Experts of a small language model.
Size: width 512, vocabulary 32000, 145M parameters.
Below are experts of layer 7 (counted from 0) of a mixture-of-experts language model. Rows are named gate (a neuron's input weights, with its number), up (a neuron's input weights, with its number) and show model dimensions 0-127. Each number is 200 + 30 x the weight over its row's rms, rounded and kept within 0 to 999.
Before each expert's rows: a language model's description of what the expert responds to. This comes from a sample of Wikipedia text that the model never trained on.

# expert 28
It responds to: is, was, commas and opening brackets right after a subject, especially a genus or species name opening an article.
gate2,207,177,222,194,155,188,177,159,172,172,199,203,226,186,212,190,188,195,204,181,209,201,187,222,205,223,194,205,190,214,248,199,216,231,179,216,226,166,216,192,187,187,165,146,219,264,197,203,219,215,191,189,207,192,136,180,241,239,220,252,219,183,173,224,263,208,176,146,205,186,235,273,188,157,212,219,195,227,216,221,172,200,256,242,256,229,252,180,212,228,205,158,168,169,206,153,174,191,230,191,249,142,131,144,198,166,192,244,217,168,190,197,183,154,190,226,147,141,178,162,234,162,236,195,253,167,243,195
up2,208,191,221,202,174,169,158,235,179,181,225,190,191,224,169,214,184,155,113,209,213,230,164,215,178,228,237,215,276,147,274,167,146,157,177,227,196,173,261,163,188,203,216,217,200,239,216,183,217,161,204,182,240,232,138,134,225,254,165,252,226,152,156,139,220,223,169,175,209,191,177,203,154,190,261,220,205,183,205,230,181,168,232,211,168,197,257,196,204,234,160,211,226,173,220,174,227,196,213,196,191,184,150,158,246,154,219,214,220,154,210,204,145,208,201,197,182,220,181,187,177,190,195,168,264,206,200,192
gate3,189,218,183,180,197,199,215,213,181,173,220,230,205,192,261,138,205,182,170,175,155,179,239,188,223,229,231,190,183,202,225,220,233,188,157,178,185,205,217,174,189,160,191,219,195,268,210,210,180,215,191,197,174,190,230,198,175,156,183,204,251,251,233,189,189,167,214,152,159,119,216,182,202,171,234,223,209,177,192,210,168,235,222,220,222,202,174,221,157,234,218,243,271,196,186,167,188,271,224,197,158,179,217,227,242,162,232,199,137,225,224,212,159,223,192,151,189,187,201,193,166,144,204,214,183,235,149,271
up3,214,238,206,249,165,242,196,151,213,152,163,158,172,165,196,208,203,186,167,176,173,187,191,160,147,170,177,212,133,184,210,161,242,205,166,176,225,199,157,207,178,245,204,249,216,177,191,209,157,169,245,212,176,236,180,169,198,159,185,225,188,189,242,176,202,123,184,203,159,190,226,209,167,196,228,224,237,185,182,193,206,206,204,214,193,227,180,211,256,190,186,222,189,227,225,206,244,225,176,234,183,201,141,203,240,151,249,255,161,288,167,137,191,200,193,156,237,246,233,212,195,278,147,160,209,210,188,186
gate4,220,199,165,187,178,114,218,169,219,210,195,201,168,164,205,237,162,206,202,205,223,212,196,172,191,189,157,220,210,263,217,171,192,187,217,170,186,187,142,179,174,233,210,187,195,178,208,174,214,232,176,261,182,212,219,171,164,167,202,226,204,266,195,158,164,164,168,199,180,185,199,228,205,218,206,195,122,228,210,247,238,257,215,186,181,169,211,158,168,243,185,277,265,210,185,201,131,216,185,207,188,175,229,177,268,165,169,197,185,194,248,196,196,200,165,206,234,183,159,265,154,172,252,246,198,173,136,193
up4,205,220,205,199,163,179,225,213,214,254,257,197,166,188,214,193,191,210,176,211,232,212,267,149,182,172,238,219,166,200,263,184,213,204,234,172,220,260,175,180,130,220,196,194,186,196,244,193,186,173,181,245,153,141,178,143,175,220,224,208,216,195,134,195,166,176,123,207,176,158,209,267,228,208,188,215,244,229,195,239,253,208,180,198,227,167,200,156,187,156,184,200,272,184,165,171,185,222,209,213,213,184,214,131,194,237,249,156,181,192,240,239,179,247,190,189,220,196,186,211,218,211,213,245,228,204,155,136
gate5,187,140,218,177,207,229,202,177,218,155,173,203,191,212,184,206,256,224,222,213,189,239,244,230,222,154,212,222,221,216,190,225,250,183,153,216,171,147,263,200,154,249,186,133,226,165,234,197,229,251,160,177,201,155,189,202,220,192,238,226,221,248,185,138,225,157,208,171,181,204,161,181,218,225,228,171,189,190,203,256,231,182,221,225,208,213,191,151,180,156,195,187,180,146,185,183,202,184,139,185,216,191,224,226,163,241,199,208,168,248,184,195,214,193,166,229,238,234,194,228,213,186,247,200,262,194,163,192
up5,170,213,144,214,214,231,229,221,179,206,255,192,205,208,192,210,259,210,171,141,213,193,188,202,216,220,198,194,210,230,190,174,185,182,161,196,201,241,174,176,214,225,238,181,204,190,202,194,188,190,246,218,183,236,161,195,247,231,168,125,216,143,218,231,196,234,231,243,207,186,212,246,185,214,182,242,165,170,181,172,158,193,154,234,199,163,245,234,251,272,184,226,162,208,230,220,248,230,194,206,228,177,178,200,197,199,226,208,220,193,220,247,183,240,220,194,201,183,172,160,194,183,174,204,199,218,226,236
gate6,194,202,221,187,203,227,217,226,174,282,142,244,154,216,224,142,181,253,204,183,182,175,172,234,205,174,229,197,162,194,181,220,198,231,196,203,170,195,193,183,202,203,168,251,170,171,213,202,141,144,228,197,208,198,183,148,175,204,186,197,200,211,237,178,229,190,181,195,185,172,202,224,227,199,147,217,216,249,200,224,231,229,199,187,140,181,204,184,161,224,158,201,215,210,171,166,188,214,186,172,252,147,175,211,194,215,171,179,206,220,238,202,207,250,178,149,198,247,166,184,210,223,250,203,223,183,202,245
up6,187,185,260,209,175,269,210,186,196,225,173,206,224,181,211,216,197,204,215,218,191,197,218,162,202,187,179,215,192,200,180,161,177,190,169,224,213,203,167,207,176,162,248,168,247,258,184,169,208,121,244,212,191,198,203,187,177,173,258,240,215,256,155,156,176,232,190,188,217,165,238,163,128,247,142,190,195,227,207,172,202,207,161,206,196,203,126,239,174,223,247,224,158,208,217,167,231,157,213,214,233,227,218,198,195,193,175,263,221,191,204,205,161,197,228,172,128,240,213,179,151,241,183,169,201,193,155,209
gate7,231,202,171,221,191,213,173,245,144,192,232,197,203,203,232,214,271,202,179,214,190,229,177,202,174,189,204,182,230,182,177,227,126,195,147,136,181,158,216,193,217,188,123,228,196,228,166,221,230,181,231,188,183,185,226,261,228,189,199,215,235,174,205,248,247,201,209,176,227,229,227,253,153,226,233,166,168,173,232,263,187,184,178,158,151,119,170,209,188,201,205,199,193,285,180,125,240,219,188,203,242,193,183,162,183,195,162,207,230,204,209,246,190,232,209,201,269,225,175,143,205,171,174,182,224,212,153,202
up7,191,190,169,186,224,168,236,227,210,178,187,249,212,176,161,230,188,174,206,216,244,211,187,235,250,211,153,182,215,169,243,171,253,162,192,222,204,264,201,187,174,178,234,156,197,212,243,221,211,188,151,204,262,190,177,185,190,221,164,239,235,208,147,226,245,179,234,201,208,186,220,191,234,198,221,136,195,152,197,245,244,200,182,261,240,151,187,150,115,172,190,227,257,172,197,134,215,198,233,228,184,219,207,213,208,197,173,208,196,218,257,227,233,176,179,203,253,176,201,183,206,144,148,195,211,171,214,213
gate8,144,228,159,238,169,205,179,139,237,170,174,183,284,182,174,235,207,216,196,157,186,195,214,218,218,187,194,191,185,146,181,179,190,196,177,227,236,194,199,227,211,209,188,200,243,122,211,142,197,199,222,215,205,222,192,215,242,199,235,177,206,208,175,212,182,179,205,207,172,204,193,257,232,214,173,217,161,180,176,257,168,192,213,229,231,204,199,200,180,195,245,191,182,238,158,178,267,243,252,231,208,230,246,183,189,153,211,197,132,203,169,199,238,156,218,168,244,213,156,232,213,229,152,167,222,213,145,204
up8,126,214,142,226,187,195,246,182,265,240,224,155,174,195,190,218,202,152,208,233,161,199,222,194,241,220,211,220,277,254,237,214,222,246,171,228,205,182,197,196,203,166,235,202,192,216,195,213,136,174,249,165,255,150,132,182,260,242,195,236,216,202,159,218,209,170,170,194,228,174,156,195,233,210,227,192,192,189,186,240,225,209,138,181,140,188,218,192,224,226,183,215,196,146,226,237,206,195,266,203,220,236,222,172,175,151,227,178,178,217,261,233,182,145,214,176,185,164,214,195,227,221,203,201,243,255,180,187
gate9,222,149,203,229,181,172,276,191,200,241,246,210,153,244,181,189,171,226,191,226,179,225,127,206,237,215,243,250,95,145,194,190,203,158,238,157,223,179,182,205,214,211,181,216,182,178,197,239,192,167,184,184,166,176,156,211,120,197,181,203,126,190,184,203,190,271,201,183,218,157,208,138,258,179,214,226,227,236,176,219,220,191,253,193,232,192,181,195,191,220,200,227,152,189,184,164,218,244,154,196,210,215,220,170,195,176,197,166,198,168,169,203,192,232,163,243,202,201,162,265,194,198,216,226,225,177,201,198
up9,184,185,151,198,233,235,196,140,187,261,176,211,234,177,188,191,193,157,244,116,202,176,178,178,159,215,141,204,240,167,165,201,282,236,186,202,191,183,155,189,194,204,203,250,157,200,223,187,229,238,187,185,216,230,186,199,241,198,202,219,208,126,211,197,236,206,208,243,171,230,213,225,228,170,225,215,246,159,190,200,195,217,159,207,130,265,141,213,117,150,205,224,245,205,158,241,237,193,224,169,170,171,176,205,198,180,230,192,188,190,209,210,202,212,211,211,186,170,218,140,194,195,169,197,203,247,203,206
gate10,186,190,183,217,223,182,173,208,232,222,221,198,230,213,198,165,248,211,253,172,233,208,250,229,190,200,204,202,196,220,231,183,178,150,253,234,211,182,207,198,209,224,169,229,229,137,183,214,191,200,209,242,224,246,179,204,194,194,164,201,193,221,229,225,215,229,177,190,225,167,196,224,206,187,235,177,191,217,189,207,211,167,208,235,218,199,206,206,213,165,149,234,181,205,232,180,224,200,161,184,177,198,191,207,244,206,201,222,229,168,207,198,154,207,224,212,204,228,160,155,161,189,167,263,209,165,176,214
up10,207,215,160,205,218,223,190,176,195,203,254,236,222,189,217,223,207,211,203,188,188,209,175,229,206,171,189,235,229,195,165,219,187,224,199,195,207,194,263,184,220,179,166,195,213,210,197,167,216,216,204,235,215,165,156,194,143,203,173,250,193,288,172,263,199,181,177,121,227,227,142,188,244,224,206,176,205,143,199,218,145,205,187,225,187,228,293,188,214,162,209,175,162,213,208,200,144,228,232,159,151,199,232,164,145,217,219,197,234,224,191,169,222,145,170,212,214,182,230,185,166,236,196,240,255,238,222,219
gate11,236,233,215,222,228,185,167,227,199,246,160,154,142,204,144,126,239,234,224,263,194,204,188,216,202,214,206,207,197,210,219,217,214,200,212,171,190,228,161,180,159,193,183,171,172,206,200,220,167,192,239,204,199,168,193,223,255,187,214,210,255,244,235,163,173,232,221,197,183,275,214,218,227,204,191,276,159,206,239,216,236,215,210,155,197,179,234,205,191,200,211,201,133,196,207,208,201,225,185,222,234,185,242,249,146,172,243,207,249,214,190,210,213,170,172,191,132,234,204,199,174,203,200,208,171,206,201,180
up11,220,258,142,196,181,187,208,151,198,183,197,192,230,215,221,203,225,197,218,183,180,154,208,192,104,214,212,161,242,132,164,217,212,119,201,223,126,250,266,278,202,221,243,237,213,140,180,258,196,194,197,246,216,172,187,170,196,228,178,218,232,208,179,218,152,228,225,200,221,166,164,145,198,237,187,185,182,168,195,195,176,180,202,197,184,134,246,200,201,226,208,199,150,203,222,209,191,157,240,180,206,196,166,191,200,123,232,199,170,199,168,156,215,228,258,236,181,170,169,193,245,151,158,160,205,198,157,206
gate12,170,197,230,198,200,126,168,158,225,177,226,282,237,147,204,197,222,141,183,216,192,228,195,192,215,169,219,151,203,219,247,274,137,231,211,175,255,154,195,158,240,172,159,227,234,177,203,168,122,195,215,216,151,202,234,232,155,209,154,175,203,179,205,200,220,226,222,175,236,149,201,191,204,180,206,175,166,196,259,232,160,185,205,241,202,156,210,196,219,178,235,265,168,220,228,205,202,166,151,192,183,192,180,143,198,177,205,214,215,128,170,206,215,202,198,176,184,215,172,142,241,185,202,230,139,162,241,185
up12,261,232,120,201,155,225,217,210,158,160,208,222,170,239,182,209,169,228,173,235,193,187,212,156,192,191,168,197,198,202,165,215,257,244,196,216,193,185,208,237,221,176,215,217,124,223,223,189,203,237,203,172,240,208,206,161,203,209,248,207,185,167,244,227,202,176,177,227,239,186,213,212,200,225,197,193,223,196,227,252,177,243,194,191,185,201,204,207,131,180,196,192,223,198,182,144,192,249,228,189,274,212,182,186,200,161,175,220,205,215,159,180,229,154,190,239,212,242,161,218,155,215,232,149,188,189,218,236
gate13,182,175,219,162,174,167,177,164,249,279,162,174,221,223,236,210,210,191,174,180,186,233,176,235,265,149,235,249,183,214,225,155,226,288,162,207,139,250,192,196,206,239,181,184,178,221,223,186,192,137,243,196,184,168,224,228,261,201,188,246,175,203,173,247,210,168,161,229,193,242,188,176,161,188,214,178,217,212,165,204,222,197,212,149,210,200,281,147,183,241,203,189,157,258,155,171,182,194,104,209,222,166,206,199,227,213,209,202,216,213,189,248,204,232,206,182,157,204,226,188,232,192,140,200,212,240,190,228
up13,188,148,191,235,181,201,175,196,143,208,118,174,121,256,206,212,191,197,185,234,215,197,283,220,241,149,174,207,118,217,190,202,205,215,169,176,182,173,178,199,154,192,155,207,241,285,253,207,172,205,201,170,223,282,195,247,180,219,200,175,261,194,214,140,204,250,253,208,214,190,255,234,227,221,229,155,231,186,184,227,196,209,215,225,138,202,198,210,195,212,208,225,203,193,157,208,222,172,181,220,154,132,185,155,185,232,253,167,174,230,203,204,232,195,217,147,143,148,181,266,182,193,220,248,172,206,192,219
gate14,259,146,182,188,201,186,201,190,245,187,247,220,183,156,177,173,261,253,199,159,219,218,162,215,153,213,202,234,212,206,222,231,209,203,236,174,162,193,215,187,188,222,188,216,209,193,195,184,167,226,173,182,234,179,253,267,197,188,200,202,226,131,192,205,210,217,208,275,242,146,196,212,211,202,178,181,302,163,157,208,233,231,212,216,205,197,147,220,206,194,176,229,195,159,224,169,261,214,193,253,204,230,246,217,241,214,176,269,171,183,146,284,197,152,217,154,161,235,172,218,185,194,186,221,212,231,219,255
up14,216,184,132,200,167,192,228,179,231,207,220,184,208,187,166,246,183,179,235,96,245,176,227,164,212,212,151,243,205,184,162,197,205,171,188,167,209,197,171,252,164,257,214,189,192,152,168,205,193,190,195,220,250,212,190,206,137,173,175,159,220,168,224,238,185,182,270,195,174,214,152,227,241,186,211,235,212,210,196,183,221,224,147,207,210,181,145,192,257,217,259,221,186,177,144,204,193,219,219,196,171,258,149,194,211,206,173,210,144,209,163,176,239,175,230,177,149,190,220,186,191,189,235,147,218,160,167,201
gate15,272,230,198,235,189,183,198,238,201,234,166,229,219,229,217,166,212,176,180,216,192,264,196,223,156,175,178,237,200,176,167,225,234,213,184,219,201,249,180,192,183,191,208,214,232,199,195,165,201,218,186,227,180,245,251,193,155,186,192,213,176,216,194,232,210,228,187,231,164,209,173,204,195,264,215,162,222,193,258,236,226,204,206,162,174,167,202,290,186,183,188,178,164,171,186,208,138,235,166,189,251,247,180,162,178,214,256,157,220,233,198,197,233,206,172,218,232,234,194,210,250,173,200,170,194,162,155,201
up15,250,174,208,274,196,184,193,193,184,193,204,208,218,212,221,188,192,201,170,196,199,143,243,218,179,215,205,200,169,197,175,218,177,180,274,234,228,213,212,137,182,163,205,175,240,211,229,173,234,193,212,152,184,215,234,217,160,190,245,200,246,170,232,190,202,183,124,204,211,223,224,215,222,209,203,208,189,154,170,223,198,200,282,171,204,168,196,238,190,197,184,268,207,174,249,244,166,181,198,220,241,207,205,216,179,208,182,191,248,180,172,172,173,157,184,209,203,217,237,206,191,230,265,281,207,180,231,189
gate16,162,206,199,160,179,238,237,166,145,161,202,194,209,216,171,217,216,204,169,197,224,235,195,241,239,230,160,215,258,223,233,217,264,260,199,223,193,197,155,161,163,183,240,196,211,203,172,195,254,204,197,225,186,203,229,215,242,192,252,211,206,257,185,226,170,233,190,258,201,214,181,196,211,158,216,221,233,205,179,222,247,201,245,173,215,181,196,191,202,230,195,233,161,238,176,227,262,193,231,207,214,218,245,200,157,201,224,198,214,154,185,162,161,181,197,201,199,186,194,177,198,164,180,194,201,209,175,175
up16,252,177,233,205,218,197,152,169,195,198,206,197,259,216,191,210,192,186,251,197,155,232,191,157,198,211,191,157,170,166,137,234,180,166,175,160,168,172,184,188,152,183,149,147,230,204,254,163,137,174,188,202,211,212,251,148,192,213,171,234,127,159,158,205,226,225,185,183,201,188,168,182,238,244,152,155,153,254,233,172,223,187,194,238,197,201,150,158,220,149,223,187,226,181,262,259,140,240,205,196,222,234,209,134,258,239,188,163,157,223,194,246,181,224,244,186,188,219,192,169,167,243,221,209,257,202,253,206
gate17,170,220,247,212,243,202,221,195,217,152,194,233,151,213,187,192,245,199,281,187,222,218,196,176,195,181,192,186,215,258,246,162,159,275,198,140,166,228,207,230,190,156,242,197,209,168,213,193,185,165,142,245,213,204,201,199,191,209,216,187,216,206,183,157,196,126,208,225,144,214,242,220,180,173,194,156,233,224,211,229,259,218,238,185,184,166,244,157,194,142,218,234,188,228,212,144,222,191,209,195,181,193,155,193,189,143,152,168,207,188,221,196,239,180,183,174,216,195,180,207,201,167,219,214,127,204,201,230
up17,193,246,165,134,260,195,176,195,211,184,181,155,199,197,156,185,212,250,226,141,223,274,243,198,166,246,169,198,214,192,218,210,186,178,138,157,240,209,277,236,194,186,219,184,207,203,220,196,224,231,193,241,159,203,191,162,215,138,208,199,140,187,196,197,215,147,243,263,220,185,189,246,210,240,185,270,205,206,184,196,234,211,236,195,263,202,152,230,189,233,217,164,206,225,210,142,199,222,208,217,204,224,206,211,202,212,140,215,190,181,228,183,194,224,190,201,191,192,251,179,182,189,209,198,202,180,170,152
gate18,217,159,170,208,259,225,230,226,151,253,237,242,203,249,192,200,149,198,159,187,190,174,237,234,178,187,262,199,156,168,225,185,181,155,201,152,195,193,211,194,254,157,174,206,200,171,158,248,228,245,188,217,157,227,211,181,200,196,213,144,118,214,189,198,165,193,180,167,187,197,199,162,177,171,197,153,204,213,207,214,249,252,242,166,188,147,164,221,184,250,200,203,245,162,196,251,166,220,185,142,190,186,159,177,214,194,193,206,150,212,218,146,176,191,185,183,198,204,207,207,190,229,212,178,250,184,270,179
up18,225,233,134,198,161,223,247,218,254,241,182,203,167,271,153,185,194,219,224,154,164,225,210,254,221,159,193,219,217,249,225,187,148,187,209,145,160,216,197,174,227,205,163,236,179,187,206,188,167,230,207,231,237,183,259,162,200,158,179,224,234,161,204,233,193,132,144,218,171,244,224,179,181,203,184,191,238,205,221,178,206,281,233,180,167,221,192,214,199,185,267,222,246,174,198,211,165,165,204,188,220,219,185,219,225,200,191,158,238,255,185,208,121,200,207,183,149,172,271,212,248,179,163,213,204,176,178,198
gate19,187,148,218,182,204,185,222,201,238,193,206,210,253,159,200,254,203,230,175,195,167,195,191,183,185,196,224,232,204,211,205,202,215,166,223,184,161,244,207,200,184,236,181,179,185,231,152,191,228,175,225,184,209,219,240,245,162,171,201,201,159,209,234,193,167,186,212,213,203,187,212,187,177,195,237,205,229,193,137,191,194,191,189,192,139,221,190,250,241,213,221,224,225,169,225,205,200,184,207,200,180,187,219,227,209,239,164,203,180,212,184,234,251,222,151,191,243,179,214,269,235,201,209,204,233,197,159,227
up19,230,168,145,276,175,163,211,182,170,214,227,210,206,225,205,200,122,196,185,225,229,179,228,151,260,220,231,182,178,224,162,253,233,217,215,221,187,206,217,169,181,235,189,196,186,193,147,204,210,197,194,171,216,183,253,218,213,198,179,159,159,230,208,199,200,282,189,190,196,206,179,203,227,187,206,186,221,206,220,201,209,185,210,205,225,211,183,218,160,151,185,213,209,160,178,179,185,177,207,125,192,195,251,214,256,182,207,215,188,223,187,202,196,207,177,194,197,176,135,196,204,232,174,154,217,236,241,280
gate20,175,208,241,253,212,260,175,195,276,175,183,195,219,250,200,167,212,235,193,173,221,221,155,177,216,259,168,219,182,252,192,232,157,144,151,230,223,193,180,239,203,206,213,179,221,230,191,182,191,259,221,181,142,248,238,206,175,208,201,193,177,204,155,147,153,127,210,196,209,194,195,199,170,181,236,221,198,260,265,184,204,224,183,173,170,169,180,256,212,172,217,165,216,224,220,202,180,222,218,180,202,166,212,142,205,197,173,202,181,233,175,204,211,205,171,150,212,267,138,190,167,210,183,200,165,229,248,228
up20,234,201,208,180,226,195,236,190,196,186,192,174,190,184,177,152,196,168,192,197,165,203,225,160,220,178,244,213,169,139,217,192,191,242,213,119,178,173,203,203,155,212,227,167,229,222,204,153,206,140,231,188,205,159,196,160,196,155,183,179,200,208,189,271,221,177,151,233,179,265,224,173,234,147,173,223,242,229,172,223,229,154,212,126,219,158,175,181,183,198,168,208,205,207,188,244,208,184,240,172,188,200,176,204,219,180,226,189,210,250,244,229,197,180,203,182,225,171,198,272,216,195,174,218,171,208,244,175
gate21,159,226,215,149,238,228,238,203,196,205,227,218,238,220,209,189,221,198,187,147,194,184,221,148,162,236,194,201,248,228,170,245,234,187,162,180,163,166,211,226,154,234,231,223,249,188,225,237,224,208,238,224,233,184,204,191,271,205,169,163,220,192,171,249,173,221,214,186,190,181,233,267,240,142,197,224,175,210,213,217,197,155,229,196,203,242,173,216,209,248,143,218,206,205,168,181,225,231,195,178,175,245,193,224,211,152,209,209,165,121,170,221,224,225,215,171,185,207,198,228,176,213,164,200,221,227,207,239
up21,227,213,184,189,207,211,176,191,205,178,208,221,154,151,219,159,180,162,249,267,200,218,200,199,204,192,182,190,184,127,147,219,185,212,215,280,242,218,219,150,203,249,186,205,181,143,202,148,196,184,186,181,159,230,166,162,202,161,201,233,211,173,211,214,254,212,169,210,181,231,199,179,195,246,253,216,164,164,200,194,185,196,218,213,173,219,203,154,171,186,271,197,202,235,191,204,189,200,210,235,209,236,166,158,235,277,175,242,117,253,194,234,177,167,200,197,220,237,204,182,181,158,253,195,176,206,167,236
gate22,223,181,194,215,213,205,189,146,206,196,192,180,176,187,224,200,176,186,242,177,222,178,199,199,163,159,195,195,152,217,194,209,223,185,182,214,171,164,229,229,180,223,203,192,258,182,197,223,278,164,234,154,231,233,257,174,179,243,197,165,168,222,201,196,182,245,227,163,129,200,219,259,213,166,217,187,179,210,178,218,201,187,200,225,190,196,172,194,190,190,194,181,209,175,171,210,194,159,196,179,207,158,177,223,206,193,231,240,198,149,239,185,222,173,215,191,208,212,233,239,218,202,255,222,220,127,222,245
up22,204,222,171,147,189,234,171,194,166,247,255,182,192,202,226,137,222,262,169,227,195,208,230,252,196,228,169,288,182,227,205,150,193,223,258,224,149,224,184,186,209,181,158,211,175,197,229,216,170,224,150,225,187,203,148,201,156,201,155,233,221,166,174,187,190,249,204,198,265,196,162,150,164,145,193,223,190,243,217,190,222,250,241,128,146,171,199,142,172,217,175,217,166,188,231,215,216,184,184,189,238,245,219,227,165,207,228,223,246,206,207,180,197,203,184,134,195,198,166,205,206,182,244,270,212,207,241,224
gate23,253,145,256,209,227,223,182,205,260,208,231,128,176,147,200,210,246,219,239,201,161,169,181,202,187,217,201,263,240,204,230,193,236,154,245,221,180,203,160,180,221,179,188,199,272,197,225,182,172,194,169,183,173,174,188,175,205,195,173,202,188,185,254,210,267,223,158,235,202,233,232,202,214,146,240,220,218,192,207,214,188,171,207,209,229,178,185,226,190,176,161,210,170,201,224,223,207,233,190,172,166,228,173,163,182,154,207,191,208,196,203,205,173,217,148,129,233,209,173,203,131,200,164,220,205,172,234,187
up23,253,176,199,219,228,164,186,172,203,219,211,168,209,195,234,198,203,205,141,159,196,164,235,227,216,190,198,213,189,195,204,158,194,184,220,202,226,188,167,271,253,206,170,231,206,140,183,184,158,190,206,268,172,266,208,217,214,178,199,218,207,194,125,198,206,197,175,216,224,166,195,219,251,159,199,145,228,212,194,226,231,185,181,180,161,221,224,175,241,173,220,216,210,164,205,225,177,155,261,211,185,187,195,236,213,186,212,128,213,245,213,189,193,188,125,214,191,158,199,223,224,193,172,230,238,215,181,165
gate24,185,236,229,190,161,193,248,242,209,180,188,186,209,194,235,210,213,192,206,180,239,200,107,194,169,164,203,162,200,201,194,225,252,225,209,215,260,170,180,166,200,199,176,241,267,193,215,196,241,240,172,174,213,174,168,220,192,257,165,200,223,187,197,163,250,185,213,200,210,181,269,162,137,167,254,179,148,168,221,215,265,173,226,202,188,169,212,185,175,175,215,182,165,196,255,118,211,215,155,174,257,172,206,167,158,189,153,206,147,219,233,179,230,224,228,244,187,231,220,158,228,182,199,228,208,188,209,179
up24,233,193,171,197,189,206,200,212,170,202,171,156,205,243,180,198,213,196,207,228,179,172,259,220,194,258,246,244,155,177,208,166,165,165,175,211,164,231,200,204,181,225,226,143,103,193,211,177,141,170,241,182,176,248,205,213,178,184,155,125,216,140,180,192,206,194,211,283,230,193,144,207,228,183,201,136,181,274,198,143,184,163,170,219,230,241,215,197,190,262,148,209,167,257,159,232,236,202,184,155,189,218,171,241,215,188,183,194,241,198,183,226,196,196,230,154,186,229,201,180,207,228,232,221,186,227,246,227
gate25,180,187,216,202,173,168,185,184,218,245,170,160,230,173,257,132,217,190,192,129,202,192,153,247,198,157,283,241,211,164,150,206,221,185,121,210,182,151,147,214,209,261,232,213,175,207,175,212,205,171,165,149,208,260,180,270,200,154,216,175,196,244,222,186,184,204,167,201,193,172,184,169,218,196,179,183,206,168,190,282,201,225,280,199,206,205,221,204,238,174,213,157,211,205,182,190,179,258,191,224,218,209,207,211,185,205,242,229,147,175,213,170,184,229,186,210,248,178,213,181,217,170,191,204,240,207,217,143
up25,156,197,247,182,226,254,170,215,232,210,228,211,173,217,166,224,180,204,189,184,161,187,227,225,111,160,168,214,174,278,180,148,159,228,228,134,215,193,210,200,200,184,233,233,225,261,248,227,234,170,179,185,168,187,185,225,183,156,176,158,220,219,205,229,220,220,254,157,174,178,153,173,210,170,262,187,173,249,201,149,211,228,172,188,171,225,196,167,204,256,195,197,223,202,209,200,220,203,185,192,209,165,215,210,164,224,178,181,188,203,216,187,284,194,221,205,237,181,181,177,181,214,174,172,150,245,173,188
gate26,189,242,179,201,177,192,213,212,174,207,256,249,129,228,197,163,228,217,158,223,141,194,227,212,212,220,207,187,228,211,231,225,193,183,211,202,185,217,161,191,227,116,175,167,264,198,174,194,233,183,189,186,165,177,208,205,227,247,229,195,203,154,223,192,231,218,209,174,154,239,212,181,171,170,175,197,242,239,215,244,222,218,210,160,132,196,222,172,228,186,203,225,252,177,210,194,173,211,193,215,230,220,237,228,167,224,219,220,238,221,270,219,185,250,240,234,161,183,221,230,188,167,235,224,242,212,226,173
up26,190,195,219,166,231,235,148,193,223,180,151,161,206,192,160,264,154,198,245,235,206,157,175,216,164,194,200,181,164,195,184,241,177,192,199,152,203,240,194,200,179,204,201,217,161,216,199,174,125,185,233,263,207,190,179,178,188,194,223,210,216,151,227,163,262,200,179,192,149,186,281,216,246,169,199,174,178,170,167,232,151,156,203,145,236,204,152,226,137,157,191,211,174,183,174,180,180,191,189,189,186,183,204,247,195,202,223,208,177,182,167,203,174,213,144,245,183,177,227,243,207,235,216,170,198,179,215,135
gate27,220,167,225,165,253,208,203,177,181,225,184,256,187,187,221,186,189,210,147,221,222,194,219,160,180,191,153,206,214,244,176,225,144,262,250,176,182,198,209,206,227,205,191,163,223,154,182,193,201,154,151,226,226,167,212,215,236,184,191,160,241,201,221,192,209,216,173,251,205,256,180,189,216,185,160,224,212,214,219,216,209,236,182,164,224,203,213,164,191,199,200,196,202,166,178,215,247,179,185,236,233,150,190,200,258,215,149,243,222,265,217,180,241,258,218,190,219,204,204,211,168,208,281,208,171,169,143,195
up27,179,193,186,241,192,217,249,210,232,192,252,131,232,204,223,219,240,178,235,183,171,153,200,186,159,192,180,234,197,210,214,162,250,208,155,196,198,172,207,236,177,184,217,201,192,189,191,170,216,266,195,208,171,199,237,218,206,233,183,223,160,229,193,165,185,216,218,213,198,207,195,182,198,157,193,196,163,193,254,207,242,207,262,265,229,239,137,177,230,254,189,237,179,223,151,185,192,244,251,185,191,163,189,199,199,189,191,166,145,243,180,215,167,187,214,196,165,150,240,192,180,195,171,205,197,213,222,171
gate28,238,155,159,134,144,166,194,163,174,204,240,213,158,249,198,224,191,194,222,223,238,154,185,149,178,174,155,170,222,169,180,201,216,197,229,129,186,225,263,205,151,229,182,226,171,228,204,216,165,201,253,209,171,178,228,188,215,163,251,186,253,198,213,204,147,245,234,228,175,192,239,207,135,195,194,244,190,194,201,194,214,219,167,214,217,223,158,234,152,172,199,199,192,248,182,211,208,200,190,225,201,182,239,176,164,175,216,187,208,203,279,246,281,230,190,191,187,195,199,169,151,197,198,234,237,262,193,159
up28,229,186,185,185,171,143,157,134,140,226,207,192,136,234,173,154,175,242,183,245,253,212,223,140,223,221,176,183,204,181,231,201,226,216,207,204,191,162,257,205,176,238,131,275,185,240,252,205,204,203,218,167,146,186,187,212,192,213,241,194,206,192,193,178,126,242,220,208,194,225,175,177,164,153,201,226,189,191,215,254,172,222,209,172,226,206,165,230,245,250,127,183,228,195,210,198,196,173,208,193,223,202,218,199,252,206,185,195,222,209,277,193,205,255,181,179,185,234,224,180,215,206,215,177,176,195,206,188